config.toml
n_experts = 64
init_std_router = 0.0353
lr = 0.00451
Below are experts of layer 7 (counted from 0) of a mixture-of-experts language model. Rows are named router (the router's row for the expert), gate (a neuron's input weights, with its number), up (a neuron's input weights, with its number) and show model dimensions 0-255. Each number is 500 + 50 x the weight over its row's rms, rounded and kept within 0 to 999. Numbers have three digits each.
Before each expert's rows: a language model's description of what the expert responds to; "mostly gets" lists some tokens that are sent to it at least half of the time. This comes from a sample of Wikipedia text that the model never trained on.

# expert 59
Description: Prepositions following verbs, participles and adjectives, especially in, for, on, at, as in known for, notorious for, on the floor.
mostly gets: " for", " above", " below", " For", " about", "For"
router:493565420418533513508594489490476432554482496480507513449527550458421567549564538544597450518454527499458464460564619475463543479462515532600506459505496455487569494546493467498539551519527489398511549439525463516588473544475533430516601454533508474530512497465486460473493540501529507412559511432470434513484480469419461521446526591530493521509484504498556425563469568562479546513387598440623563539417529502470520524488432474517584532409457527462428570401514489520454528517549545570432490474471584533514492465539575500476489388560456468568513548394546464497504492498467474464494533489437500469445508449604501559550613536419420452555546616584397538451509483510472495556572483530550498546381611524510612524513535493489466514505444503511434534576536462445538441485565425
gate0:534470528528551534490476530424547564472578543573434510554494494534391420452529471550480432516530518457488494439498458501449500432518450505516435554503427505490557519475410415544542409460540521499457519488491479649483472524493501511557438497493629502441541540476560526465397504566527503461479298480379432525402550470584534493501527486552552546505494444549527518465527434493441505468491503467521565541448483477533503387536396517459495504546473438519507533485435579565581583438612504458544531471498500461512510470526518591476430517505448459629458609500544582525459418541508511513455433503519458475498483474498455522543482528533463523499488437525466569488497581504478555476518466433604433457594547555489530566484405558545504498549538551468454587516447393549538430517523462
up0:579533587479542496513524496414591532471516494570451519526489524549425415476581508485525479503524532422491556468414459547514510503545492553533429566476431483506580544501358426494548451432480571439449572502559505620464455532484522478566498507519588474494497548511522469428470474613530559484436354485452467513396515537528514494513511460506609498500524480484522466472521406514440548440572463522512568481412529465545507492514392563474456581485424457505525441468439574559522619427565530421522519469509459475513470506519517515470423452485511478598470605461576595506425451440498508527478447522497408492488495515534469502541519490486402491442514420474459581525451513512501555478590457458581483477598551533471541546470404596519523472542499578429471580420448452557503454528495461

# expert 35
Description: Pieces of LaTeX commands and symbols inside math formulas, such as \sqrt, \quad, \geq; also the determiners other, any, such.
mostly gets: " other", " any", " such", " MPC", " given", "qu"
router:521503408440488523506524437509478597515427488550499488591524466468461433554536426453542457493458475485490454607603573497474469450432444518426451500531525485539572528524510522473525405532521460488485503531425629509495556431526583539561514561548491469512525509451552544438468485485558484563500469472459475516456522476570532517563512573532506519493589454591509395480487484419536449475434451479543598550459563439533470399541444512453583490547507491396476555507508499490562528445463439568468521514422508482474534469363613463441533585464497494630483578440402533555518538477497537500550489487423476504573573498553457503423535508466422469561493496482399449591552552566549508548419498488501508538427567405558556517562391487479514513498555564512533485515540551470601537486573555
gate0:505597490507445566459558525472486519544484547405548482584517496549427483546491476497464487640587552421508488446523545578550433476484441497507413484539491457493566571547526542523541516464530444513511490556480529437492601498461567452581631494519441536377471533504516539520388560445492452460545510537547487474466475541475577423432620527518400505497542492521586432505572548534548489488549499503503416536472588485536465416485503443496539478548422498466579545491470533496504500502526512433421510536396501465571447482455499524471456576480446392585499547514483439553475519583495566455546501528449371527537567486465544441458472426370452505488444398498511482517472621499374504560504546499498433460470463440514472467499534517526488544471515354500526508565543518475494536503454510
up0:479583491555511587445529518521528486568508534407534508610481487547419484527482447500492492588556539460455519484518538601520422459432483536521401466526422451474573602556551585469530490474552437503466512563509529460480584550492536436575643513484482552446473503504504551503433549451488406428493508541578473481487492554490517447412616539532399507546531495511574424494569534511525476474570487547511407542493585479533500423408521458512563485560441520475551558483430537522514482472558523434454550556458523429619445501472526518479433565494463370570518544550476451508439521568509549420550530527456371504530556487456552453476473475392472470489413378454469475486486613462428484549509561537482446479514502407554485474463509472519517513445485417469542485534488526485544563513431488

# expert 15
Description: Word-opening pieces after a space, especially capital letters and mon-, as in U-TA, Mon-tevideo, mon-oliths, mon-otreme; also some conjunctions.
mostly gets: " U", " Mon", " mon", " Sy", " enc", " Ale"
router:444477507504508491590467494432505522547531466549500465529525453554598536563450500522431574522494595518562507523498574464461524407481514424479482468450444551502441535468402509424557492491547487525572527549519471450519583354555515471501547519594516472478557487494477504568571375548508467590525507537391480519558499507433536436433461537427474493469482435519574543498526545544569489462441514484509536490475436444594500511513439580481483441471429528597461390486432566584624556498538570486535552460474457547482412403496565485544497552513511467565422455502446455594426520518546493497435570490520513459553486483432468566497524472560395488405554563444588511382508516488499455507539513543508480524409452517464475519369474456483554529544567491456479449487533529478486554569413551
gate0:476535499558479523479583473483570435505543457574538514538463495419509478509534458512469500371500583553443471335510529467487411497455477492510461485446453397505518476515523438573496516510504579505504505451455573497603534574456576584421517474533509509449486524564530551566544528513447464482476531601545510474454579585439462469379484482517509487486569517577582613483520498510458497489516521563468453521444526421514431495405533511480544495483564583501500440493491525513476491422534491599537594488510484471428494484517435509567412422494499587538623483543486483536590561525482519444465394597543599570461469461448456432529548453440452514470487571430511611559556534509515469492413489529445429569385517531448429468441522551491445478468519551455486512476429473447454509559548516
up0:470537466538471565483533509506570468504603434521492490515444457391554501488475486499478471391527568513452467331508489441501381484478478488509436493460506409470523529452519477583514572518497513520504503478489518461593538563495598592490488532507516498442479523537563500583531538485477443467505510598541554493439544536466480459378536477488482480476535531588603591479479509503481458461458508538477414531484476461534419529482485516464516460541546585464480427499519536548504478432484477612512590475551512466401493474475432558641483512485522583575619445539529541531622569491487532468458392543515603577486509478393504485533491435494457495510487611458459539520540545588504471509408456461463422569425553511486420462376550553504466479490512576466502475476461510436490502582505559

# expert 28
Description: The word met or Met and metast- or metabolism starts; also letters like h, kh, zh inside foreign names, and blank table cells.
mostly gets: " met", " Met", "zh", " Di", " Mad", "kh"
router:454535537516570517582496496514523533477539602456512532577520497460468495584475501472493578393523446509603521555469481606490430557478540486514426458404411483538446596560440496569521430480456442517601407487487461462428549451538537542560545492460540515554518483500543518481558528501463572523466427452536520518555497582500541473471563523534432537483406586570485466455580525531534548501476490486490476433419630550544500454466425502448422558487577481521504568477418457563489390417426511564497477555465515586428442425497533465550487513470539455542454567424571439401475462553487507414548550483525421457503505486429545530468410494463460432532541444557551481430489598478440531519500442558534508479576515424561503467555486485432465444553479516530499540479535413569505548414424507
gate0:428570615510539498594507452488619416426464445492560521559490531353506413463483468529432548498585529487477526504468496543466487646579483463527471508479503512537529435451448470602604477530536505520455487435392547554446539487519471511465628555508618586492370515407540421579503484490560545485553440426452514526545474565502559480480503522508493462438428476562520510438451540442468547462513493563499530542480528387476467503427439526480502501496443501528456465452400465477543526462508474499505454446414571508533534516493558575490446492493473461548472520567485520563577497516383557509454498504490432609449457522464460515527447555453503571499510472515524520565560441466535434489436482415581550458457507542507529422570481530504446562492562543513534502549434458424569534487554533
up0:462529602442598508513513462465640445406424471472570474581534519310520469466521472475407580458548511445471570456508492547448491605580475443511477546475502501568498420457514453554534459504565519538443443432371564553405531490507502536491550586528577570482439485363455454529511483541552493464550487464532526506497430520473532494526502529520483543451461466557512531478501559411509542520495568576501517552474566379491437514425463546544463482486488528593463490483380446501516527456500516509527444498406524523534554484593573533484477441515445467540427527545544490558560519517443566521441458530527443605477488520456439518487459585467529530490535440482520557531514497493520472490453424446516599430494463486517457430470510553445534546481564510561520476530441415387523490448538552

# expert 8
Description: Word-final suffix pieces completing adverbs and adjectives, especially -ly, -ically, -ually, -ing, -ed, as in purely, conceptually, initially.
mostly gets: "ly", "ically", "ently", "ually", "ially", "ively"
router:476557410443451515535526481541561534456594449552446473415466512402529524488445519516461438475460485473522533515503551440544494513491486592508515560460539442540515552474594462431567430447574487509523416474435532434460522559468485498478599556519465549547416552470575431464452539490558483420519562627452516520535552536554521581572572441501516495475544482487461522576404527558524540567559557517437566498488452459472565555556442540632450499497584532490467446459462446551445594507550552399498504439416438497379518511499509535402520444539508481500477619437477463551611489608548473462464480540462590585474474571424579490427528486494521519500426438488532522506454479464504480547584499543474434466508548513479459527453460483427409512525482461432420473454452503526461453435501534
gate0:452539517459524575537549473461427514549452578584538489405561478499439453403538499460450450499353568464551519536421532424523471465628486471475424437502540484517446510499468580470546529476446515566537504496481523490439533513428453585424579576574545498441537524609509539474521398571486446511503451535447515417525586542524433545595528441515509501509517478429484532494438570472476456496459529544443573459465614427540545459513559470489523556452490483497531478478525500491538476503420501546538554513537537394518511506563481524504465544579490454446432499503555477495505444541529570480450386502450426516563491467545389510545490385457493521493513560439565492456492531466511379466507542530467586392637493568491487542469453592436525448561501501464468463507590516490521508437407517
up0:472581510443531561547553463494449529538429588573569447414551443473442478391565466493417493505397534469559471489477488460537481413623538469449473484492535500529462510493410511536599509468491547570519487429450551524441573528491457546465617596579525491483488518656513498508516432544497457490501465566452506432527571564529424508577531421556494471463527517478505515503481541459452452550439512548497607464451637481504555508510571492438464553475473465452464500478480433505492482501434483532506525537545486419498471490502492523497473534602504457521449484511579509503469442544521542465418444481435426512514518455562416502563447400510493539434522563455587506495523572473443398445569515504443581406611524589470490511430436565472527495569456507423445484488558505516536555469388544

# expert 57
Description: Sentence-initial or early function words like this, that, One, These, However, some, a, introducing discussion in expository prose.
mostly gets: " this", " some", " This", " what", " However", " these"
router:636442474531473488483535470586510507454498543554486516480404498497441439590580450584557455422554509435464577517526432562510537537506493472467478561479491561511585567489501486448493436506612521529492469524439487503581563494541591503493489562514544532540416427533474592411472473490527473516538544594463503483479548413457495547541514511519486467469626505587521480483467489583517474469451454464417617521518454429517430579443543531510493488528509581479505519472588418472524491550587442428435472499563553512481445557551513552457513547466406481451437545555516494486476452486424517589502453534544564520428545428466480541423634575415596446505460472464460437527458492426521563441488554459462496563478518523523463543528457451503430534490481551472540435530472566580562487433498361
gate0:527550577476612522479430412459470563394411488550443465503528519449564492435492493501467498424519550456456467508436551496476510576411556429448480423577558469463486484460596487510499474577532525548461507471495467488532473408420585512569449582556518525450409604422525459459448426472593463538433513499483511537519450441445490509582361468513434606574579413468491504482580560546526503523507492536502503480479538402509549511578545495512546494455450501424428601404511414396522429546429485496489545481513473510519474566463518521505501487523469580530559536510500457523461386496435509393473523490541522594485550445586586476476484620521482564513541455516428552572570502520512492541525531509528524500509502487454417479543496590524525451458486526506569491418587493492458552515519480
up0:499548585508559538432466427485494529364400444555438445441504480412572480453526501468490477456483543453425480530412511506502509603403569399472480473536584464457492426408578525502508473563532543585511476476493465520522466435440567496542442621558498543423459544440492462462454447464608493544459522487482443551532432453464495539571372488492412585573565395479451496517520557533492524526524496530502521503525530428511509544578502516511576458460453488439462607454518445368556440529417476477481546475533493479518482571415534540501527483530488583529555522535519479521472443501416501374466493517545531582452564426566532490483512649516492546527516445500433570583556491510520488510568509483512492529468570510453438444532525557525513466452523499517608489462584532507475552503498511

# expert 45
Description: Opening stems of longer derived words after to, the or a, such as sit-com, sit-uations, beh-avior, particip-, trans-ition, mot-ivations.
mostly gets: " sent", " form", " us", " particip", " don", " find"
router:434640604481536420500514520414463471487572451529450481591515473488499472516570578437507545475475456430539541461562529432448468478464489403520551537545458545525471530569612482523436473533540530546558479488448465460512418479483451476412448479532500504424529565475409432425541487572557561581411538459516434514461474536520545593497587466554549419468451549552473510527429422588534526434519468592543501491510511492533516519501567449452522534573398486484581553535499514545512503534549537493530455514451520428526450422484525551543424460528489449548538558547612430520464504456526552500485442389535484524541571493408459563449487503424462423457421456489397540434609534429561447427547530515551599521437578544530396493410544485510488491534473448494510551477468509478492507478519495
gate0:494597547470489471489521566514570669459437476430491531524458495448503451503534569515437477524481470455455538532503468457543445461550515437459493496444575503529565519517495389507442475552512484619517555489532490515528490481472441439468468527559403499466530395450417537557508396581477491513616486515425506502527559575469527518523529508464443492535496505582509476561524513442506546485541442486489573484556548517481504455442494502582475434561519485583484469685472490440569460635515479519506462507471435502384445377500413577562527514506500506537580487531509433445480538472491475470502468466489448477488384595530504507401383562502502566473578573506502507369434499470457520498577535536438548547449481527500490505455556567475495411476463565474430518452491538585488457518519543
up0:498583523484471438493497533502552650452418476411528516499480488462527455534551566484432502524504493462469537517519461449502468448555532480450474511468570484570561504496473385522422463504502510585542548503522501470541520487481422444448463516531408508439502443462424546568554404565496475541599501591373491500522581557469531546550538491434454492574487497575496443586497487468487503505572473513492591506568562486462500435442492484572471446562494480526506491659475494456549462616516461508494436525495409484387436413509400583538502508493520476531567504531524421409479542500481468471477426467542473462478357566541524451433411557509497560471601537516534499401404529435462514476601527550438547490490501520512485486489571558477513434458440603437447531452495536572496487533530532

# expert 24
Description: Adjectives before a person's occupation or a noun, especially nationality endings and words like former, early, late, as in Greek sculptor, Italian prelate.
mostly gets: " former", " early", " German", " late", " Chinese", "American"
router:561409491612567439447534451560521460471565503543536524515480401500553467495478571572518610606553430527598522425479453469475520497461467533528422501546506412551393509480567431544435441544500557444509560481507524417504540423467534528508501511518579533476530569443570493461546525553413424470584540495469562497519443476535559500531387489534450512454459480530516471489569549497526560436480438487544470437386463470475570520589535404499492492443507515501464511446487554485488481459433374441520418422552501495423468568519575534548505466483435430469512459499590543429543489515543514514414369489570567547413546547494558423511495501485515544480483445435443571496490566485515489504532451569538476452557512534489482446542469457429468528596456531417468577441428498447479487568430476
gate0:511413416532531563495423479548441490518536446517426498526456511523501472427552534526556486471520518589506407471477567477491523453547448511458569476500535505498544577460452468505546486353577526547472574441420484461564501462500491562484494592527542543456453514550475515526443468492539601497531465508430610496482567520470550536499532548540607440412573424550379387511517412620451477500466447502518487472427568489530470510431519465447529595411446460517461568468556589526437452473618463481535460521493513482474493522488521427441502497509577408479555610380465492450540462483470532569487516500612529513497603510535516379556558520517509404541378423581497510512438466521480502472505526492506503455450483509568503485495534544463476502533563501557421545437446532501543544488564506
up0:430421435465534585523452446568478485503503495548502508484423540577540540428506519449530467455485516528506420485498569463478465487493518515479555516523522522533496569465477467554544494375535546571509545431467506445501452484521481509423390571509509536466450546526430545532498481493542633527517443545529553489465526452534537527488553497466602465471472409440446503513544468600378470456465460551513502487465615513455473510421486469499497594445477483533495521456535617483470367447557537491520511474489517518454482443499546500440581489458498420506542595374556529466572474494396575565503543495665486591485562528540539432547544562564441445544367422540556505569479437505482457491556488455511503515480548523580517385471554574494514545524541519490440526429433499529576575511507433

# expert 40
Description: Initial pieces of words and names in sports and competition articles and tables, such as el-igible, Ar-tistic, releg-, medal, É-tat.
mostly gets: " el", " Gre", " Les", " soc", " releg", " medal"
router:548485620515505463452414570446420435523441490515529566521558535570498464504479510516416469508392567596535449526496418502497512421579520481464507501471446435515463443549440537541439547536513508534500526533507505557487526544464534545465526450475494552434579526518451563493547566488479463555563575429471471563431496481517481573505404459486514483525529478468480553424446422457505547455614537517503486582463586444530439485488539490456531472486471529475506412428422498555494503622554481532458575583568526539608568528452461427522439495440430523471510453504467544574546438530529545436531483423590517477536374558468399521402444474487446546420519406479439526530521493472490486419439402462499473496570464571514464507417476494493600532564568520498495468553453414570529502517424398
gate0:496504485536532530501413447616378428460550459585548530465465537560562421480471516582557502559520513468572512520478510475446514445499450463431540432418490498532518549494520500477464628542503472513543504542518468532481389413498667512469541506439582556486483465458554434445516459540521538453467525560397524515501419539522500490490546528511433475516496489438527499501500377618532537504514500542431503495462536497460538398498458429567627536529467493498422406493517517483544406474467494570544503544437554509513567453535559414604516488516449521548544493522488575504510590483483497428518449518502482485459454483522483442470618452423576576460532492519500497597471438437525502453454481520490463527402507511536400502496493535541499507570497584541564496427531442455579500608405409
up0:471507493566557555541459483623414406440567482545539493496519545571557415492511536543550493547539546464572490485477488461442458461535430467436557412482474505580555552537511504485443638541510488546540488543493463496490397420511620530418568505445552531483497492461575435470480468554543545437441521507386494471553477534549508471474545528512453428519479469439433487531522382589470522492501461510453542480491557498497528397449441464573602545504475513485474387496505522487546423454477509601541533477429583531545579448508518456602536522514450516536515515536541584483530570505505571425532444527462471499465436496539482483452594482404547544492533495531499455618467447419543465481459494507468492543371547488479403464476509538555490499557447580517530507487522444478579503603381432

# expert 52
Description: Standalone numbers like 10, 12, 29 in stats tables, dates, scores and yardages, such as a 10-yard touchdown or Oct 30.
mostly gets: "12", "10", "11", "31", "28", "27"
router:587478511484522390449472497525609494495458570534525571534493464576417454567435524558541449481485521573485553503413498564472547464410415500525456553569506479392478524518582428462446477548546549471429526428471452571522564513614485473550421456539469487538544407513496485522440535491432564550561501468487535503529467476468469492541506562479571522541672560466523589517508539428479481413508485520456502533448468532454495478501531453487423464555506480548560508556437617529513497548523549485417454429504528440580447557452532460476521474489438511554541467499474493460423470539513512542490584567438526487572466441473600609506515503470490454506578507442535476492468586549430557473587547569535472526446548486471528510537403455461545505538450506484516470633417551600496617561462519
gate0:451521592522561605551472439524487530490521470506567501432499550488583498486461431420524498520495510487498553475441474515565406557555470479457407449374503445499507395346477467495555464530563556644470497589451643568469455510443514558469506547495584585588438518429454506632520525479609492490508444492515568495496509515533462455544515481566488498531419476528567514477458483511556507471541539420491508508466537551577532557517471461501433425516521576569525564500506460460536435397492407465614543556492519454454577438523501535555425530493492529516490538491552521510594453595478542561506475484514358475507541535506485533572555546496495563485462515513464502491549482455499522567494400436467542514499491522466499521420464490465512439459448468479550588490461480382524430485466446
up0:400483550509477522537546434521534488515509488498527470394537592511563569467424484464464404478472527512551487403455490458560502626514472530497447480428550459550503447446497473415541445583554514572416462478447623538473455457472514553452543554497473517526464478392495569600497543443620494465469519535496551505471496520502523508587534482558522533609539513450562511507540529562569513469512579384455510483495557610509529543533473452596498506528539609502429550465501543441486499446434484483534477547559500491504542501500444476573434462555431540450479559520566505439528457585490595546566550541517365563543552589547410491483524511525484495438492503486456512503550501473451459516510452480398540516478369476479513523487411464513520534426506520458526598437460533460590379438530464

# expert 10
Description: Verb particles like up, down, out after a verb, and sentence-initial After, When, Although; also verbs like built, located, sold.
mostly gets: " up", " After", " built", " while", " down", " When"
router:504508480465452510548573572498438441488467442505483485585518523419491402551511495467512511437616499507435480508490447603457485531445503582533442499495483566571534583446494461503444476540498564502506438447498435507585512423462435430428496483461577528525472515508495527484472489576521490402438554564536403512546511561437459521457490512520470528523468543569430449521478461588517503557530662528495518507506491499455556589557548583531599550432582472535481566439463590514470538579449469488429547541396444522573473526485562453496458476452417514505461460519562550471554449438496473559431503553519524448538422456501502474420548488437548451543574517435468513576550507399554511439510506512496441431385463513463558441570383471596499553459451488460500481593454472524547572462440587
gate0:525577468463434594518495502452496530485459530540488507541455422502564499478492463541429521426463521530342510469552530610480563517532353450493462437533464428495471507438457487488477434499540560611526440490445524460504415549435494426562437513500470499550436462436488618480444461445568517452418648649537429511499604558560571499466512513502485372494435493517473520475493547548554423515471475463499418482484573596524546477514594557485452462423498599462516522502482462508521441549478441461492528575369452496508541488513635514490499486510442504506511427542499510461585527568476442586403496532561520532470474504544440508446526554566475511489496457574468495467570484517533453530481488482520482548422491537513537512516512473525479525448550564537506486628535509483551445480442525
up0:549515474441392614514510518484508498462504461539429527554463491464527491510460488547449530460462515543394494466508519614488507498514337414445454475544476443518470528492515511518501468488523571656544430507482512442502414548481458461517464522465470543510396504430457578495440491488566470453418614612533449516520658548563530471424487531495453442481439507472466504453504525534585413487481501493496411465501607580555552514513554565516492471419499662483548531469534462479521434530499468544470525569353440498541518500486641511483488529482455494484503431517491558481579496568475461536382454552549550535531484556502450477436456484566503551451519441514453506479570504490510450507473504477498483559405545582493532477475503478514498489458526519503502439588519498522621433553447476

# expert 2
Description: Lowercase word-opening pieces and prefixes in running prose, such as re in re-enacted, ed in editions, c, t, part.
mostly gets: " c", " re", " Re", " ret", " ed", " term"
router:529518473517501488582450446457494505472575510451453477478477429409536528519548457534457555478551462497469505465531516476533462539510445422533502524440541395476489475550500464465527527449410538495407558502513427479570490517492494564494385560441610590497514530461489542478401536577603571475500575506488436435507549531537442526553517418463606509561518457480594493537496510494554427474508420575538442546465554445559600528456516396545411462413530464615600468544519525519531479556562559487510583458550512470577402421424409513497483511522486527448523499521511468396453450396440426555448459479602595438506470523505528462449481541523404517494463464401548480515541426430514489515455513512592481567475529484398422479562481539475457495519456484532542547531554496493572533436462515
gate0:590483562528578471492457376448542489491502459568508498411463515492502473524443538419491570551510556478515483512507525507551499539586539452495442519388584489615476634523403538430468493501524437507519445466524435450561453485469494514406533461453519447462580491495546416450587449491503471500504473590473504500512455500482502437521480465535547559550460512459522523505535510460459439567547415535441484631470524461539570483457529518558587522470521494568551484511495540452546453480492493592534573510458560488428495526462504516506508482451480591565519480384422402549487424525472472576510352519509519523506559507511484499539520593520406545568449496389624417577469419490520499445462597480528509546398534449461503461518394555506490494532482495564516507525446593489584548421476540
up0:579462590548592475495458399482505503470497468559465511427435577498535467507435534413444554575493581473529483505514500555567448523592505462462416506400587507624518646499469585439449467481507434527511477463524464481554498498464525486403565465517516433480588521527519444483576447507456436505494442566472493482490456531498516421555518466494540599542480509457514553499498522435458450549557442552445491642482503424527539476470509485545609542464494490564530506499487555486516452502491450587505603517425557484451480519463467509490512510456458607536531468385456379583499429527462475580488383493541498514477571514489525484522538589502427564563473484411630409547471472458521467456460545509482509525392523483468541481538435558482470468532503483514509473552433547442585555436473523

# expert 49
Description: Last two digits of years after 19 or 20, in birth dates, seasons and events, such as 19|14, 20|19, 1999–20|00.
mostly gets: "09", "06", "08", "04", "07", "05"
router:512451441475465470528509493554534464474475526447491544569431433483502556534499541543618507531618451511528426564529565561472436480488597502507559411505572537552494536500541506549504467515424558399426458512581407516422527507547512516526565457411485456493532576580400493526436496565451561598441586515541560553439495471516581586519451490535444515483567470451618487571489423471468487544502521452551513545530437477439532465478515470518526419492520412447506444582486555552444508506512572442516390424544476434516417558480429520486509548517490426475484506374466507400459521533493394524507491575474455568471561546405533506401422568464522528450483572509474500469498491562442502477537435491541508461493495422400531446555470527467549533520456528470510487477418506498523468570549377
gate0:455546512517436455464435497558577548485531541431536589547548526488436407455532579491507453496547483495517568440471494569429523473510486470529516529406463460505534544584364385492520539510507506483528424529443551403499537523488516511576437527498421523449438403489509537467431487477476506385573605568452474460515512608473468534482548527562534444464505507528487475500423529586515455468557563529463443455518438455502514529455398499520519485468498557518583508545595442486474542405614499600506589538545544518532487464528528566466505495442511511581628418524602383460492464493469472538423461556510428569577518556552558400581493512539496541564354498489527440493569509526509437491462509495527494493456421438461439503507499464543492483470478467436476607539509486546466493522552458
up0:494540536473435433416460459566558512448485492471518644534501506510435445442538531459480402482548482459495564458514491584464526512511466401510465540442460457487584501540415433491510550489499551554583491570474545431466521532488476469611443529512383496451483446527550572535454479484481451389545644515506514489590534546435476531522491503518527461463498512537549466508445544528497453420529515521450447473484421505486584510431394468505530478517412508556554532480632427480481531405553518536511582568514559520516505458524558537485532495467528506569635426525573411549574512512483482541438461567489460624576518543523614396578485523544489550583421509429532452496526480462498447445395518459554501502448444425462438513468533473504509493482517477495446524578415469524408476513494499

# expert 42
Description: Capital letter pieces starting a name or word part, mostly after hyphens in compound names and places, like Jean-Pierre, Rhine-Westphalia, Anglo-Gorkha.
mostly gets: " h", "-A", "-S", "-B", "-M", "-P"
router:511437498431541494565433607500511579553579554418476564487476422505532550486465497506468488395527440508544510572402387469561440492525534597479566482543431446523522545495456557499453433459558498575502524507566531508490527422460555418515441428526535424503553559546482497619570547560439505556502519452507454528577532538457481454536553590498543474549526479570567394479544473452521412498537540503463470432438488549527526487474576551395533417602480564530581464472479434583549523479429442599490506533510554545463481519428410396448478527451565566474519469553548531528512412432466463479482513392517523420496470477519521484528492485535455460468410547579511577403459542488446504462464504508532574536480523485466480447549471533499520381549439461430437493520470499440537486443491574
gate0:481536473487563494522546530499566457590565516604476563407457478473436564519500478525504529469535493438520467561465462454471526415482458482543506502434489460463473556457582450403537541409537500562513457439483501438437490538544474518566543498459555507463508517575418505543479515491530480474448610562517534479549496484518460432540520511532512436623584525485585527495539510546400499538622581542470530583566493595593531482459491460412450518463496544555543506531498420482575530394429435565413536552466496517500467481526517469483483483529551499545552479416462551506416410518512525546484541401539392508496367480490395521455562435475458470538446532474446560545553503427533458478528477477402445426587556425583515440475410521515561453428503559505522447548447489452594537420485507
up0:449541509497567477524502495492554400609561539575465575420499456463386589485546513547541546476503523391507513557463493457495488440519427470541518544430513487519498547427574447435545546474523469560536433484493497483468492562601488535590500485492551453421521466529438481550519555503483445454495550558511534435557507528518453399547517488531524451596545547519572555485612500522400531482582581523489548534514514558581511456464470493464400534491465552511547525583486399501548485376470472574391567520518508493455459478557488454487501502553581479565549450444438540441436437484495539513472507397523410516457447458511391518471548418526461451506450511445483527544576534453517428478519477518421466440528568445552465426464374511478594466407525590482494470561493501443594546449473501

# expert 51
Description: Capitalized first pieces of names and titles, such as Leon-ard, Stand-ard, Bab-y, Rob, Jack, often in song, album and place listings.
mostly gets: " Rob", " Ell", " You", " Leon", " Wood", " Jack"
router:529495520535598504428535440446493530492539562522487523563513474476599436540424471517504547490613421592483483433499590473495501448419531473473430395516392550522588531551569531477521593550471408534522477467505478517418484524590495414428547498493474478458509444458437425466574532464570483507512465431579397418451479553480530444452503543437540491417423483491427558459490546488478495519497535491466444440459473575490525591418431480458459498601501559496482572527506496442525493554401520565472552509447568512589519583471518548518524529462503555474469491529538538549575396483449495492523410462540489535398470500492382508479545524460492537457490411586482482543455578497512550445395460467414489565478544472552527491506557464616552529518461463438533474517401526442521544524556572
gate0:460496505518473487446587501470528593618516546556614538512473430470461468541448483441456476528479392559499474514568459526495471516524519508508467445495458582494535516518590530546434467552452455571496503433406536474417451442489523497510493567484501547529490483516501497460606449472481457484540511463565407484481478559577470430500518510434578486483513480509546520577539562484433602419430564492463465564469607495470515489401419507450504479504446545452408419513600548421473465574511434504524578645393481529507444423525522573465462471520439526407484512509476469512504474469541579472556459487473587447550533524512482561454675483500495545538434461448470453545391435481512544532423489478481483498483566503479539458343478498555548539470432469513555492509548602468490457508489550
up0:416487515506544477449551522463493542615516535571578524512486429475456456523554464496502513487506376532448515507580445517436446500555501521537458498478418602520505480533589493481446473524474452575543487381423504475426440508479433543526437535499532537489499494523465499441586456426501486524556459509530458501468521570526489482481542557471529480516493514543530491576549570488381597442409574464507503547431599500506511489413453531454448485485437511459453468526630570428557469538506511529531569619387500507559431448519498553523446480567441520437471521551447555535459516525560560461527498450485578452559507543481446499506641423491440531569389479441479531610438429470503564491473459414511480500526545539529476435357422543496510568492421407510528478506513604479506452504473549

# expert 21
Description: Whole common noun or verb stems after articles or possessives, such as rest, work, power, port-folio, control, often followed by of.
mostly gets: " rest", " dr", " work", " power", " success", " control"
router:525512570446444564546529534407494448520460568447470605552496457472526393507575511450524542502522554429415504430432485469469496434529598441565513555512519571486463457525494497482509583504487362473538438546484504478547448567472510445582430548499417456474431526530488544444459531584563568526543502408549468517426481577470443585385554525509551408429563499494501466571540457593464493451498542535550542516462480432519566491493578466493552591539521506543617540543538590415565535442504516500503526484538487545457410437451591496442446446555514461539538502508509453541479506432425442505526551416500483428581477544516546566463491573466575484422527528502480552625521527460484425522532448490527454412526521526384475430420548484514444481492456476501470444412507548517503529524470446
gate0:552562542481543540505440475399422554591449488554495525537475443466544477530467485509585450479524504437514519617414586551514507505504412471488474448461482547501459457498511489504434479534513504532509559536510469516509483475481480500502489539519548479431506552610450461509606469541483485553595462422467496435508444517537489478518480570451572530552480525544539473486502497478472572526507540423496610475418559508503574445481538376519483482473384541531570605573497502581524469515448517540446554517502394539523512436410561400441468470544532533462529585526430566575408536389578523435506487447463534436574511551539433530551470534473479550420440535511457536449378559520469527464564555440469551464536567576474422569482539478429489546488444493535523583354593458496437459548526472
up0:544575554466504579523446465450415546579430454568501544515465386478584485583473516522583470506508512458502525623411548553501519546493433533491455440466483526495451464488487501508453513535517481550518569535497489520546485488448467494518501529492542522444507573597400442559576442527465536528601463453490522471506479503528481466537482550466636544508454521542541436499526444460472591511513541457488580496414628514486570475462504439535507447472409521510539592578549471543504458487484510532468542497479425532561540459435578440439453474543531590446516591581459560500375520427523523435516508430473504465557502539579443490534477532444480522417402564511457565468340503505473528471559553450476546479528567574498445573534530463394482565460453534518521531350547456476434497520528460